{
  "n_layer": 20,
  "n_experts": 64,
  "d_expert": 32,
  "activation": "quick_gelu",
  "router_score": "sigmoid",
  "balance_loss": 0.00123,
  "balance_bias": true,
  "router_cosine_scale": 14.0,
  "init_std_router": 0.0253,
  "lr_router": 0.000824,
  "beta1": 0.9,
  "batch_tokens": 32768,
  "seq_len": 1024,
  "train_tokens": 274700000
}
Below are experts of layer 12 (counted from 0) of a mixture-of-experts language model. Rows are named router (the router's row for the expert), up (a neuron's input weights, with its number) and show model dimensions 0-255. Each number is 128 + 32 x the weight over its row's rms, rounded and kept within 0 to 255. Numbers have three digits each.
Before each expert's rows: "gets" lists some tokens that make up at least twice as much of what it gets as of all text. This comes from a sample of Wikipedia text that the model never trained on. Tokens count by the router's weight.

# expert 15
gets: " he", " was", " He", ")", " she", " is"
router:132126116089097139145103133085058125147133114089086114180114160114126124092102192097101133129114085149135148140141080102119102160111143090138092151189135119120125198085111094089141136139199106123114126098148117097116123105206171138132119151113070126105175181114126080199128122076121115092111086143129126126139064102126130126118123031132082151134192133184112114096120122132119120133110122168130095101059133167165171108131158137124111063136097183142127149138151134157115177107124177205097155170104104146132222155134170156169105117087105145107127048095131108112127161031113072139160181173092079125131107118097152112120158158095161137103151172149098171121073104105153104120166124143144109182103178074067165166150078158094121113112114170110183158105127160140094135133115093
up0:155149147058073093167143157119103202124097096108097108089130198103136119147115142139135060102129099114096118089105152141115128079107178064053113139143146133229120171086152115110098093104129100115122074172067107073175146120134110094140084137058075118133174158116184129116145124071167202144073093149143182122165119157116187150148104115155129105064177111159077130115116169138120148149143189187142131078072117115132126115116117094133108106155162127154101155104125123140095169160149139076125130094155098124186102157153153158153128090094097108122175098123112132124177161171101178116112135125122111095141133170115137079149121126176111132139081102120138101112098150069124111079158136120103132192071131178080121155070137163093144124109099176132148179093145105140155133129179069
up1:144122154071113149115139172086194123120153111117132110133137156114105144121137178167109114119131101110119086069109113135105084179140183107132109132131149147110135132134121022094136161161166154114107124118135101131085111155120075122135117087127132115116167154140116050160098117092154139050094114105113131189088113145134138130116133112142091133140170137052152100099108132152162125109074095066163107148099133151151177070150183136087138108133127135104120139143091138146098146173098136097107163096032155115115117154151176118137070129110078112124187139110066034137160146111108095177037096091120026115110116127139116162136126084137154185135153135094108108112152114111144147088106176082129113159097118093110167177136051134128138099122090169144184202114092211156124103113125091

# expert 44
gets: "\n", "ne", "re", "\"", "se", "0"
router:111101114155119188133188140127141135145126079072130116183127142189176165081147183068075096156121071115153161149150062100113136153109107083120057162150116125124136190115137135126152134167128112114130078100109085077134210147147142142169107092166121131132124096136120061176100145083127153127076163087143131099105097124117109157099069129130180132174114170154133129120113068105089084121111144136133095125126104099141187126114123166113138070122098113130098107132136137092098112142166114158098103188116138120174180154115161128168135088088101096151188133140079083106129170106092125137190109144054059137175117122134174117126150143096127135128084148106084175061091159160139147164196098168177120186147114151118147100107079140122138185055106123097183154102134148111148176084065151
up0:101085107143099130134172158188112148142110147158072094147079113118135119068155081079079126155107156119128134096115090123175192156148107144151113137064144168169118127151162123154123163190067170134164106152096135081113175137148104108132086080142145148161099116117097123143131079116101166162096153089136105119123114120121129148159090144081098112181163189163081117131194094095162119077134171138162091100099145086153176150191134088133149133181099194129051069150100129064121064119158124161179087140123122100135182139132148168048075079074136111145164126175175141113107165127121140139093100138110099179190137153140131114139165098177150181097171188108118120129139165166180155089122114131138144176131126128182132101101115089134128130117146137105110130166157141075181139062134181
up1:145162149112080166129141152113133122137087149143122161162094184128163161144142133093064106118128120114142113126146114114093070175154159137106156173143121126095117156135112099117151119135116059091139168088149059130171193164168141071106100076201107125159114111181092140125099119117148123142077090091113156101098161121150134178137119088108101127117175114150153148066137045142153120097105133129146136120122100162127127146038109110124158093113080171148123130059134186123107170114079091156071158217059107127151198193144097109075157162101104114150154153120151087123169176133130151097151133128103075168136128160104120119097110188115137134155069124150103159110128116154051147170114138130161126066149166120117125157132071146124121180059050124137144147130067161064139161141158138

# expert 17
gets: "-", " of", "v", " and", " p", " s"
router:096125100098111152126114098143127103138101114149119111161093127138114150111097152100050131149100038137096143143112107052146134138148140116113061131153123102100110206135143121136106150131187121170103092170111154088087148213076071152091121092186092134116162081148119109193103132111122147055112125027139117135138127090114096148103099083123160150147175129166100116150167157087091122120144147128177015124103116150109186137127149166171188081079140177102112129122113080144128126123122168157064108124149130136187148134106163124146129130101130116134095101094166101116163140127144174183166189189060078153129137139135165123150144106202113142129145094163109177091085093125141133118139152142139143144125098126107127110165136123146118138108117132050172190061121145081140146073101129
up0:065155103057130104109139158184132089180135140157099140137132091157152113107121124092112120124077102107176107165106170120151116161186220140087102121115136120131073096115188126169135146164186119163103138147052115109096153181084162122116167061140149110125141121168150105127039102095148132074130114067165128146085185109108130166074094090118117129144164168111133129177150124177111090108127154171183119163110192160146143129100159200109166110145112159095164123121101136119118087121141121090113073082123154121114184133092182141150105102121099130114094179114182058151166183104123151110115095129132099131137142147148134074153093120159138156066136189083109139088136150148156157126139129139147109115069098079173116111172175097184074140108139127121179199123115151115194131142155111
up1:089123094112099094155151146119145142083107146160084187127123167121124149088135195165104140115101105116108075174072115108167191169140117152119137117113122164139070099068175206122159088104131141171142170119087089063079067101104100130116113156118151160142106100135147151143157156104075174113100129120113114110119143115110096130121130118165150108135138084142081126114189144125139134086135120208105105179108140193151157104093144117156170137073154212123104134135120038127176130170153139154095114067064128126153136178092123121127094161130120084100091113107133146130123111193110115130223122131052064097167129132137121135104141096111079134118052091109133107156109131139089129105139119112179151109151133144174125122125096135094186128198099074175139171091132116095163066172099106

# expert 25
gets: " a", ",", ")", " is", " was", "),"
router:128095097123074222155131141094154109146105085120127124168123151145177192065108164147075161100118122174152104143093144131150143079101130117157094135160075123117160166107177115108103128139130151179160073074120123089096107152135105122080059103149085125098118139129121061162109113107210143059121164101161121128121136111104145173114138082139115134166114159145148093142149094145101142114121203161126074132109112146129193104106187177153147093122168201119175111135112125139125163154166104134109132125073110095107127121128158139145161098071094148157131088095129101143080151111057079163108162186084120133167090140125091113134136157065098089110189108123104162079076131157115051122106161151101098174108113149077186167143088147142139117097139178113148164065151166078129137075104099
up0:128074157132062159115160147048086143143097096174133073126133095084134153140161121136088161093083131127116164115077151133136147069101151094091119133153070166063164117123189169121161110139101121122168122119116093189134118126065089114112100131153102095133154116119137162138123141087168134073157147160071106128102094127093143186088099115144079139136127132121125137086129165127067119087103191181157148133133199120134169072198137042082163127082152134113160143088128145122150111093112072159066124147128125165143110159120131169129126161069124162111131109168154105141151130096131112154107087145170101107142101143087100177091135113113130173062155121112131101114096081084117101072109072117110089110044070133157133148118070119147161113158024137102137100113182146079132121157131135
up1:180155129095131134152157156123104144164135141115121119150150130094133098172173127110095149141103095183145123116073142044086141087170031105102128077142130119092142098157164140128105158166135085184113104083113079141133097116134085109114167081111111143134156093037142144147157129085061106119123107142151069140095138141089100231094126098165099072121084139133100150164142149061050149134131105110169134115088123104119120089148113147067172106157136150186150145126109084136147143112134204140069124183140154165138172186162098117134046126108085124115145152145174121150129104086140143132163133160170134062157103176141153146097108157109136104183157094104061112126064117112094072129108129093114121093155156097133096135091117086141112087118107171116128118071099130083148072117101113

# expert 11
gets: " F", " P", " D", " B", "p", " M"
router:124106135101088147066104124125098115146105115117096154125098160152156150119108154102078126119112079113140150132120152147156189141132092128109006141200128131164138143126144084125157145197178156168135123141046094143114148144116141138123072120092074117152211070184107096202125102072144145143069083143118122085111077118135095131154089082163155132172108147166111150067138097117096135138164126152123089081070168089114211101133139120128096117147132138182135161125153168131158156142101145150161099144137135107168136078172148156152109082118158138114143099161113066122115106063143066146126108169114084136203142133144160114110139157064143166128141135118129148101036104091099102156187109148163148153133125103095164112123083117124119135135175143110150163131143141090167225120161119
up1:143142137166130144163194205105146112160118152120092055092138184138139109113190101120095148135156109085124113165051165156085143127111129170156111156135085171123076124162136109164158128176147183121150152081088123140123084153126109157138168158140157137124137132155090145115082123067140080098094149119064148162127062080071130155130091102152128080128111163130148113137059142108154153079140125143164125138096115103162138100175183133123144080092126149144105122147149142139107066176101095167083097208145158154139105127172155144123061146113172096096125190091149037138117157173147077136154076172093127083131151136127082106122128141105130104073123136150159167056122082070204117116161117160119097148082088148123117138141091094211085143116127102099142164134112106116106113105168117
up2:118168183099118104087108132139122119103116130153146109087150127121179207078063099181136076122136116182190092118126151135140104120083096127161076129094096083113166116156134117076107079160086129137138094120097125114168153134127187099108122110149091186158124175118139133125066164137157198121133123143142097143136101177133167120112105108083127101134173104109095157104167155063141026177128110120100140161105148118100132071125149169128093111101100173102163111115093116174105155101137133150158123152183077109075100154134095051143142115116058092158108155148126127133153103119104150208120099101078112099138125162085143159161167097090135077107065151166083107149092164066087120111158102103136105094142196093117134108072152106087097177148179128169092167102096164150122117134110062

# expert 61
gets: " of", "ing", " in", "ed", " with", " on"
router:098089171104128135152133117149084137097124095147108145107073117070164117131148157109087105177137085162177168108045110175133126158148136131127067172177122149110121145102163084131115179138152116135083088143106156118108130167098155178081080092069112131091133080184159092203145112094117114108107120136114122161102127131121125158140121091116163126142153157111083134119146131095126149142133127123134062064133104089070158142134131102152170069123142126136150110079140071112102143068114164132150140175127102121165096157192213175140135155102143117199139110074091038101109097116090135190112083105121062099147082141106130178113161145117131178107138123129091134090125095130175152092198151182153086143106139175061150109077071115117149131130131118159170142046127159088097137085114108
up0:148106141177136143141156143167118149100160110126099081208097144126142124119117131143100126191114144119122128143109100172122197128169144116113119148153157152119132117088066121107116140207175043130165080131148088156130093128103150125056138075144125075095105178174085087125111174055179128067088172092144199141084151146059201147151156145112112147118149176106094134110100120094146096152091163112130123081157095154159173099128141131107184091101164099108121145095086115169161072137092140154103192161164094127161117098143184166140090117119128103156167138108156068151159116090191114149103117136103117143079125124109086100187144138164156147197103107161151131069080152095107119109210128162098088114128116101073138129101093118114145096168149125137171131064161136131117121099154145
up1:125101125157098169061102139150105119130198211086130113146078155115072212171066063073137174141096106077145112134077150168135038152195173168144176151155133114090127127143189104159129164121097142075175118106144165141057180121105153168101124127076134114120112121141132157167104124133173163183086113102127119117098145201152099077182086125151202164137087174094070128147160166119116138102173132057131127142127084153076144150146125123242118119111105144114122115130101141109117132138103162131135093119139122149183102127118148128098125104118158114093137112099158133148139120141105110146157114114130138100145090176171139128098132142138157096170092139052169173121146151125180112128126107137118090129182171158141129147175069145143140097153122088102148179133129088133151149110099105

# expert 35
gets: "-", "|", " a", " p", " the", " P"
router:082167126138109136132088123122115135107105127096130149093099139135163172070150187102120103098134046176166160138090130105163112158135119138141051129195100109179120174118134118144109114193150101125106093137122104094068142134129117196129144131149053147083112105151128048156151054132117162073084123114089120093151119133149081133113097078149119111174098148144109126093172141103113128139113131107127101094112135156137237098158123120132125126128110145134133149108144081080154122136124168127087124111149096125187105081080161143159114109071107140198149115092149113075160154056089080190134161144119063140172170131164132127136163143145134144077108105115066124047100121082122100090138133144102112157120142058098113144140126104116088052127158159138148177073128143071137180076111075
up1:164083121130098100112099113077130112170112120139133151099099107125137187128071157095131154090124132100174157171118076090139130195117161113122150148111141064205092132141209061087119160146097088128097103118074106135065143121114097111125190119174135131112131147166124097146103095099132175131126123120158128118174096140119114137136115069071109125144096146105137099157172117124115137139099139117164100082146125179147145064094122116212150123162159116144098098126067060074149125116148161165149122107110186155170111149104129130089144107121135134138114123121160107159224114159151046118126159122116106096141097166170101091075179209119128115116168149083105158059157113043090154198123164133135099150155117136137138148130088109158124118043129197159152158106126145129171154074164119
up2:072132113142154111115122181096097137108105121104117124140122159144150138081137157085171128073161101074081165110160194118164114131130071146107072132138075160122123145079116121081072101148121126114133104184077106048081118128156151135170089126213127125073119130159103116153129105155105119095070146108068169135172127085152131091121100105116165117213147083117088118154170143148106200159111095151112143106088107078108124150175103138133122121202140108144143136121201145062152147126122160124104114111102094128153147146104139136139163126107169138146165148125167098090156137049101119129118179179107101186189119094159093117179143099101079136122097170116113153026168123094126151181150155218143100130150147112126079131160181139100088113134117102129104146139187084094127103165150130

# expert 9
gets: " in", " of", " that", ".", " to", " for"
router:095112118128075157111205118112112174121120141149081141160079105137111174150136152155115190110135110161139159136066115119121129126175106101146068131196128100100145160118108046126110116129121094136118123108120122092127141142110162138103062131125128187161138082116102069196102123109106129101111151131163139156106133111103147137124117105124131127128082131131095147089154062097156099145098124143151070103102075146148174135105148071115141079128139146154092144100149088099111143088173213106095123220192113118141151112154177162104138097110139077189067130106147070158109128083050159171103136149125081100163152139108144110102131129142112148102113098120110172103047096110173133116175102195127125162162099076092180167084112132131133187175135195111162120053153154107107144058150081
up0:138089114227125147082119102125127045158136111068158103175052120127053212132088160089093097151122188153167134113072103152100095100205143100116118102171074102142111139120153161139121198135096104131132110120109105131099151118126164109179097149081112142126067160109162128188131125094153127145122144121139149113132126102089070112134082155143184033129147146128065161101107156135117075126146124134129092193107134158137115174089112110112148128140142152095143114154123157092147134114085186114067082169099090119109155181129093117163120122109127136149123147188142120164137106085167129104171093110155068152177136128122106112071107120177180167131191127130179108127088138149152156123124080105163099135161111111161140103108152174121145165182076170176144124114168115092158109167093158
up1:112178075121148138141166200157144164127136136126153137092169173133186162051132154101140122104158151166118153201067115132164165150151202168133092083183073080137141123082191123109169155140114148096144168067141090141152160124083205105136109063138163117147170163115066159118151137102091143147189060116130171135128138163125160140136124126146106128089139203135110068146135159151087106108146165108122147099160095109139158141077139125103111109127123140129162150131152122088128109134097126100109174115125105071122182133117091164086124072099128148122157106135100132110092152065143111123145119118167152105152141079127134094055103141080137128065137119033126096137142109147188123084160134129085079074134045115086093142090073118156141141080154156143138148154126107139098136105199119

# expert 53
gets: " and", ",", ":", " of", "-", " as"
router:025110144138090136165081127089109085127155104131109154130076132143152144082119167150103128123140086109172160161117150164167138100221154109107106131156112103145141169140174068131105113111138122215122108103136176104068124159090101114081100092137076130087149109189148074249147111143127103084096125099165106143129091091135123098142147120141103155143150129094127133071140070119105063138117163101143080141095105124132185147118140144171137080136134140102133142137116149124117100087170130126120137143105064078128126103118168092181131146064084140151165070118152102096115132104075117168131124162056121090181128155102114146130151198135108096113135118061125162078076088079130137099169070196093119127152138112146101116135135091109103148147126155123179141070138193135129148077165145
up0:122088162127140127146140140072085093149144131042148150148106168122077070120131112155148065116124094107118100178126100160118143137173107183077134097105150132096191145135134155183138133037171142118111109180135184124177142192130144119123113210129144135174092147098148120108029111083114099151095114055175123131155154130111151056136046102126141154112182132105106186133103109138133124052124115160116106093108162171114149157086127146117125108146109173153110090142144171113089084133105126158150157148122146157137105098098139130095117113094078131095130144102112073125140132111082124135083100146124156108107074180147121141126155173151178111098121124107108198140150068110177208181129102137138115200117153175112154108105156089086129147140181106122128128150098191130114139083198117
up1:100202161084148187161137130120121106108120119127132177109123115126123138079075201124123174108140124165143154160099174150187113133134196086160099164131117130171124135134131107072127072151120144152028134144182094122092123100168117131095133061204080114101128182168158093149139147132084143118115085145166154166133118118091095107129168129171140120131140179147126131110146121085097137183126146126122090149085095120115136048161147108139100131128110116134085120133131117139168087128055108132050119120093088077201124191201090095161124087108108150065132096197137129097115132119131153117163095140089139103137115076137139093137095155108093138105107119121097123195158169108077116108105165079114129103105133107114129211089113113119064087117130090091144141084115162062200137111159124

# expert 63
gets: " |", " ", "in", "an", " 2", "ie"
router:152093142139095199117101151109169132161168131095111132123136164171159154078154187180086122144109088162107122109152113126107147159129155106115070165163140134070124223134111122185084090190124146125084118118126154130133109210129157150123101142072125121133174137133162110189115152121154085120073137074168162144102141135153131157117075129138128103128113148107120135139164067166159111129170097092112054130114107125140232147116150129125131060120130111135201160086088144141132165127150130147111112156135126157136164106156182139124162098096118138132132125100145084108091143114052147205157140173163036081092156144109144141117186123079100130098177116156144199039094127133147085137172108123163102133094111109065121092128115139093131137113105133141173109048121150179127139091111126
up0:184111134169123179089100129122108086150152124118113097177131132104161196076129089183191196099111121185109135108120128087117167118115187145119113128138108177092096085117122106076068126126096118141117158093164162079114120194104150165096072143116139167146106108184121132129113150125187104164076138066115107133086137085162098143174102073188152126141103124133119138122123132115165132156161194117181070140130139078144148130158152152136206107059131128117152119100100146091142130161117140191139089167154120123186161099092198104131082094140167134131113088106155060064099100109150150142122130097125046123106148137122138168119171144110124098143111098153132221068109123185134112155154094094079111138120120118123134139086129121108067183140148082119093163069105178159126096119096115
up1:132143176167093117125120154145161122193128138140156156151111104117207123084118146128119190084219144123109159138130128123114084198136159075110119109115078129137140197090142132120038166174088168097100203100118131140142073106167134102145142102091101131115113125125199112131102121141135061121083184062148161106114140119093193133100120151044158112084091176087102122135176113102147096143079097104127094125093066156140168164052148102111110140126146107145145099099163123116133143106113136115075129117151127132112076127144139129167106149110099081133057112165121172129098149098073113127130136182142087060110122149102127097141153173108126143115095140216136139110151138131126062139195149109126142110145116166100181150094087094087117133167123165127182168075067119116150149134126164

# expert 33
gets: " the", " N", " B", " D", " H", " R"
router:127118169150110174068101127106131136171131134140111148145122156175238117060083187118041136140137052129139149144106098145145153146136126186110043141175190120108101147127200135162146158146117139134128154131132143111108092165128151143138107127120118105109183082176096159191117094088109095123086100089134119090142127152126117172123102111137119133169123167121140130089131079078115164156113105137138093137110139107150150126088106183172116084102136145156171171141112107130118153110165143168155112187133112125201155129130188133125172062068099159155130097118157100138105182020103119180146125184140097130197120149115151142114141150086135130106166133128075176078086135080138164144118147111102142126151170158056118126167076097151152160078099104123159131085113164128157155070083103
up1:125172198161086063086146185112122110082173162147103072122093158157162040163093072113092150117178152116142114149118160097094104143179109159162073130078128132199156158162182172128147169084134121130143146135141092123105036161135171094125136161134130109134077076147137155151189101067073111134089063172137079085181127102126134088146095125118102155147096165170132168148094088090107143166106065157173095079130114138132116115096092131095109101123130147121200164134173104109114135118135110184129124151125166140136108172147161100100128119140101064140077159129142133141076138151146053159145081141104108119121156169077155147075164151175124152063138125118141114091124171136133138168136130080129124125101156158123142114158152090187109192093113163098102132089121099138158122096109155
up2:148053132063091056120173105169166201161038093167097163172114120172130098097101205111096148146150135099165146103138206127138155144181156160118132109158164129099102126122188140145130147155136111090176097096112156134099107125068123138155133118128117119123161138122101151166084109117141118171107126157093140168064120129157147095137160110113121113127138170128098107114153087110153136157098125135164103119168111162161173106126078144140146140136122074124153114093077122102146113114077138144128111136086149163161111101132169123193081084117146133208105147121134140185168187092124177107083115112150100154141084127100164132150111150105083112158112083152143223112083143144063188076120091136099111131121159126108130134203141023115138100090176166118172088150106120147158169114069121

# expert 23
gets: "y", "i", "s", "w", "st", "m"
router:110092127132048153110114153134074115169097130127093160118087161164170128135127158131118134114140055154149120195117129170167124132173124095139053145161113116147136214132127139123126095115120158159172137153138082095070164197154131198123113096086046098099103134163183044181173117083126180108116141084149155137115086087128134131142109068114121145199115093150081081070113125109110142091091190137166060135075106129120186120101122120112089101109149159132167145137154138071156105144111113102144093134140136127133129110139110166145151157101127142171115061037099095123172150140139139167190162147118091095190100144133158125108185123119153129132145146097078146063072153128087182123148136135192140140110141130096148144162135131125119188156184168115143127093116102096119166124115114
up0:142123136119088169143134129183095127122142159134151177105095109125166183148071109165090148099106086136145138158109163093135093130129189170162148121140091062133085203153090121123106123101163149117107135088121139100062200164134093153084093115069085114121150166120148070134113135105202101178086129118089147140121116142111177137122127080105109123123202140110095122100112120120156161111133149083198139191112165130097156161166131125145143083167113186119138165149131076182092152184187105108114134163064117119177150166171131130083137131142150131115065128102141091144164146157119165127144075122160115108146087154153193135134115135167145144116115166114075120104134143178204164089091119086133153131179146202134191156132063099151110179116120118162132148112030148125118099134096078
up1:171139152134111139096121157127121128171067099205145111158126130141107098165062143069070141121120169147137131160151162209150104140145163058201156172117142084102121199144124102097084151118071138114163169114120118109120193132092121166150057101199136130129090149113115122151179176114088098134161145113121103122136136121103157160181129144115144105202136128110142139108135113138135116101165164083174130154149122166156132132113113101083102130083165094090211105115116182096100127115103141107137097151121103070163109161144123102113141089127181114166175129128126111144123203118135057114165119152138109120206045155105152107189169115092077156103026141177110080106088122128150063125166170110125122119106127143178150095136130129186131134181141145120149148114150165128086137084131113

# expert 50
gets: " and", " the", " ", " a", " as", "|"
router:063134095141118178143098148105081136148104111143084120190139109146224125126149155134062090149130056145116123203106088134124152126152120098089071124203081119125153143142118146161146074144080138135133106076100151075101157162171104106089115137071102143128144064146141128155103104110063131092129105092182133114144148152139145161118081133107133163160126147115060102127154109135091095156135155068133091123134094142101212143107106165140105109096132189148130159185108147160173108096166145148134106125158143111128119145108181121149127133038038102153100099134178106170123142072098146120128171148057048122188137174129145144121174138113149134129185132145108163055062132109130101155152087159157119128131155116123161116173096114116060173122104131111166134087127122074104120119121136
up1:099091137087110139096104147084125177128109154130123100146151123136142149122116091153097125119100079103152149164098070126031150146118111123136138098201124139128138114110173150090121136181100204132140060121093115126088085129128140140175165165088123154090165073158109105148161131106150134133155124087108088121195068144128099163131111113175139137153139187107110116112167107135051096149141123105119152097130224103187140130160132079125135115068096138183151195119126074132140139135128150171098139161102156169174134175102168141106114108050151160131086047140128149176093152069128128161186088117143082122098149191140147147082193147146141163150173100117122148099130148182140090155119098172194057103126104127115133115135157114135092174128149167168107095114131189067075139134131103
up2:069125106143120146083146186125139141115160082116066129101140168099171055143103122093067184148130127102064159117096111159073121153133165124066134108142179102088065094095153081105134146134183127177125114075144161158092142206131146112113050162168097154148144089165098137133100130113107102134107138082151166130188148111134104104128117127093093117106113124110119159167154136116052089100093131109126095104141086120140120146142160145095142106122130120127130159103142102120162070156149118133156128205129148146109087155159203148134142113127132091161140153107153128182066191075151181134114139104101099143094146152154120125120105172128139152109157179155118137162140226142164127117118149106080087113163098200079141105156142128154074167100072139076136158041129118082105078063164117

# expert 3
gets: "h", " |", " S", "s", "t", " 0"
router:070134127156105193098054156097105122178181089113116113091099122142168183108162169150127116148155054104181124152126102138143117139165128087123082146131119085101162204152151139142128080136111134148123105141158125117140123165084116147147143106108144137113112085124129082210142117101174190089128130101119098126144097098088141168073147128122141170193126149139105059116160100111146144130113109185124045128142082131152185151122129131124159056113141147126167144138106121083175135177159131173174078170130095137136161122119170179181151150097124108136100067125180084144095140043108111158150131181091091113126175162134152137118175140084142131132106109152114210058045152117132132131199097123142122136156098075138128113105122095081129173128148182083179143091144136097124146081161112
up1:115126145096128097110101081088178156111136120148165088133108128173145162137110132078144110084115135114127134172085158209150141079128121119110105115105161139154052143138148114067076169111121147162114109094173104115125108136155156069138132112143141133146076139098100140118090161116184109121128082104128061137077153087144137101151133103119167106096131151064126124206136124078132160181164122022171112129110164107156135133126159139130119134137175061093124103125146112064082158136105160126081132162156161111165113127117132165164162108136152093105115138104122109131067106081141139140146118207063152133179118126195096086193111155142075100110148094119118085097154125232118165142118142172099176153182115136108065159099114158155128106156162130050171165073078121115144125168081151
up2:117097165096112158100093158114152192075152146170136051116196188089125097138128147216080095146189093120158148144083113073073093115164149132073093142153101100099179204124154112133112180095148125150128161109102188139124131110105156176200153125075113125157079128126190101176144152125126143080141140150092111116152165170080141177112118135106074144099152145144054118112120044153109110141117137113131121168140185166106133158133123138183123111159158159094159080133173120133155110164122160098173107121092145182095135161094098104126146115127155135118121054180148115153164166097089113122114083105137045138119127152112113116091167140110058157081128077086131133127115152157167115147147087070198157162135153134146151152132109113123157159119160179085130123120155112143130147110150076

# expert 49
gets: " a", "le", " the", " an", " A", " Le"
router:057144141118065190139098115091096107107118149131082149138145143156185092135115185131047105129163091149158178161120125161136133097131117084138049154193150152143097208136124150097135081140098122162135160140138133093076147145131133168061121154156107128108131115158150121136126107081108134137124074136108142099105085136104110151132072109096155119157185182158084122143123087162143157063115163111116086142119115185165192114167146116145066100097117196164111099110116099123119118133090109158124118152067139104110142168131167125138167089124064154153144151129148099077112161085102131196179146158052069112189111179123121160095112154078104162133125131119122148088082171145153112098133110184167099098143167121106197146121085135098149111091094168137197161075115185115107157128091148
up1:084082139128102155131153150127122103183152175117112144129144117105116148132111135105151121101184077214119115189123121159160115135211091165136109123185096097114062122061116134111098120140068148199156166097080150165117066114140182147162098134104086123117126105156132123166090150106125060161169135122061106080144093151104079140109147148116107175140097186148133131154230145121114098115112154109135122112157107147125151095179152139102160157119087088161104098135099126154139175120138119064082091046131172134148076161141126098112115151109071119132105112071085108221152147146082125166160111139103131134133085139117104138130086167134109126080153146129125120135104160102139133056125145157090123130124097146138110124154141098074071120170085122165108097106113147144205122102053056
up2:149142134115123178107092157141103148100084142136166134077146102081179141131145140071114174104109095118199152129110093100100124138088101099069109169131120183141105160049083092141134103064063147162191153124133116120084162116100118092133180093131170143108113141063138128142132094128119152123124145043158159156186144124157108131196132107143157124170194131126097057110100144177130130110116100118088132176084128181129147108156121195098095106154133157140103115177116113192103102144095130184093158167031163108145180101123141122104175101075132135133134148135098119109164136075120153156151178136143093129116161141146112119218141182079167149119161172134152148124108086169087144083125101153155096132146114112132175132151171218151126093110128117116127108140109129109084165171123060

# expert 6
gets: "a", "i", "o", "ia", "k", "as"
router:125160144145057130107152084109089076156153070132105136141125175196157164105145140158070101148146084127122150061147114113133108170100126108141093147165121108146185170129102120109153120109161195117126106155198115098070116212131154151112095080102103100132142156084175126209130133136064141115094146106110156144135086122100129154138098107131146139147141095161103108110126046158127135122149150130102086150101154105149183132110096154141107017152105152088131118099116149140147116164119137157158141184118082120161136126090179110146169139081082125132142097102161075081118120068082114144179150165155064106100109058097150169104172152063145130103132135141140172037090138113160098189161109165192101186133154110133132124154093152090106136095129128137150129057163121157125176104128116
up0:121190126105083158138174161080119073163054128160119142101156151184151140117130121142138150119122133143122115113143104111131088129094189101113087199144128113078173149192153126131118103082141158104131138152127150128063101142171108140066163078217143058108057171041129118144136141132155131123135143117137169135124069136029112201093152123135101112074123153120084121123099145139185134140169167118073138080121121145134123138156121130236159089151176138082068081156159132104122161121106105149122140078104125083112105132109157143168105105154079131108143142135113158127140124137224156137116141144137095155106070129156118083113168115139141106105125140158102073122151195163118129152127112079129133152143114131124166110126135088126035154146114146146144129131104118039074107111155138
up1:162238093169089091125207110163087090087138108167134149099200130165153135119114171096135129110106125116099119112110148175138163167124178100150119128131166126149143126065169115166147095104179146088122117166073135160128074115146131125110156165141145164193096095152142175163140155088094115141122158137124143145069122158094165144174074147153191096117154087158174156117067082123160192137098149094112133148162113133114128114133109172116145085125154139103116100156106116122105070150161088125078143093090073163099111095132139154134133140108143110136130154134081136176128101123081115112072146161151132102128056137135094112123132185060064042123145160195157155132173132194225136105129159163129068131153146086143133050162093129159141139113138114120111078112129087133123106137131104

# expert 34
gets: " to", ".", " with", ";", "|", " by"
router:107126112111116203152144166144064162105092051159064140159104136150173151091178144094057153137121069143163158158125080127164108075141067100137122142208119122138161171116119082127130057102135129152141071104136180058097093145129145095118092129079102163098161102173108084214104112162100125100111135143110111127118112130158125113108145108163093130139147127145117102129099117095109060144132089077139087103123148104146221169081179182097136071142123162166144119160116125134139160139167105107110136193078151156146135097125166138106156124095066120165125135085156099137116158057031139171128181134061069131182157164107106140128123163109087107106129085151094146119090132114127105128138117146151117176129111112103118102137149143151112166158145133113126125125120196050111127096100124
up0:118128105151135087135108095150127128191108094163134092139105100131074134141069134085115136136106137145147115157107147124081172081114103118141124116137186121135152128155202120151031070158037062099084135112127125105118113133144174133120134121149107086105170113144095113203103140107100098185137161120097159120160103095142076180153132129117148176115182066089087130149127121133098067172149148137121132144172086123127129100146126144146132127085111136053163191089129125101052134148162113152136129160162158103151180124164126158117130159117151152108116097107156144095073126164116147102126134134110111188159071124116141169076143135181085091108145101122084147103138137059157051125150152178176187165118106180184066050160042132169139130141142115152098134128104147064163149101109138
up1:112167176152097065146118136145164121139132124162123141120123132117105125133089123122103100150114182102079109136086119149109130093159133148123131129125155091120087101143138181151086079096156096038140148177114107120138114114171151132111163183144132116115159177107177116154095094085140156107150148129124181058158084085135151124103131092171110150110126149204116099090092153104082099125115088099157135162142159192137167080155146126117109117113130131140160098049136182114116077154144168152073126154102191095178101092086101131135205147145086172109141136101119134089116087118075090165152057141103074177094156138094133084148117138150087115160074095111127106165125210134129140127164206108135046093159076124096078100146157158186094100117117129094133155146142188047116138092179124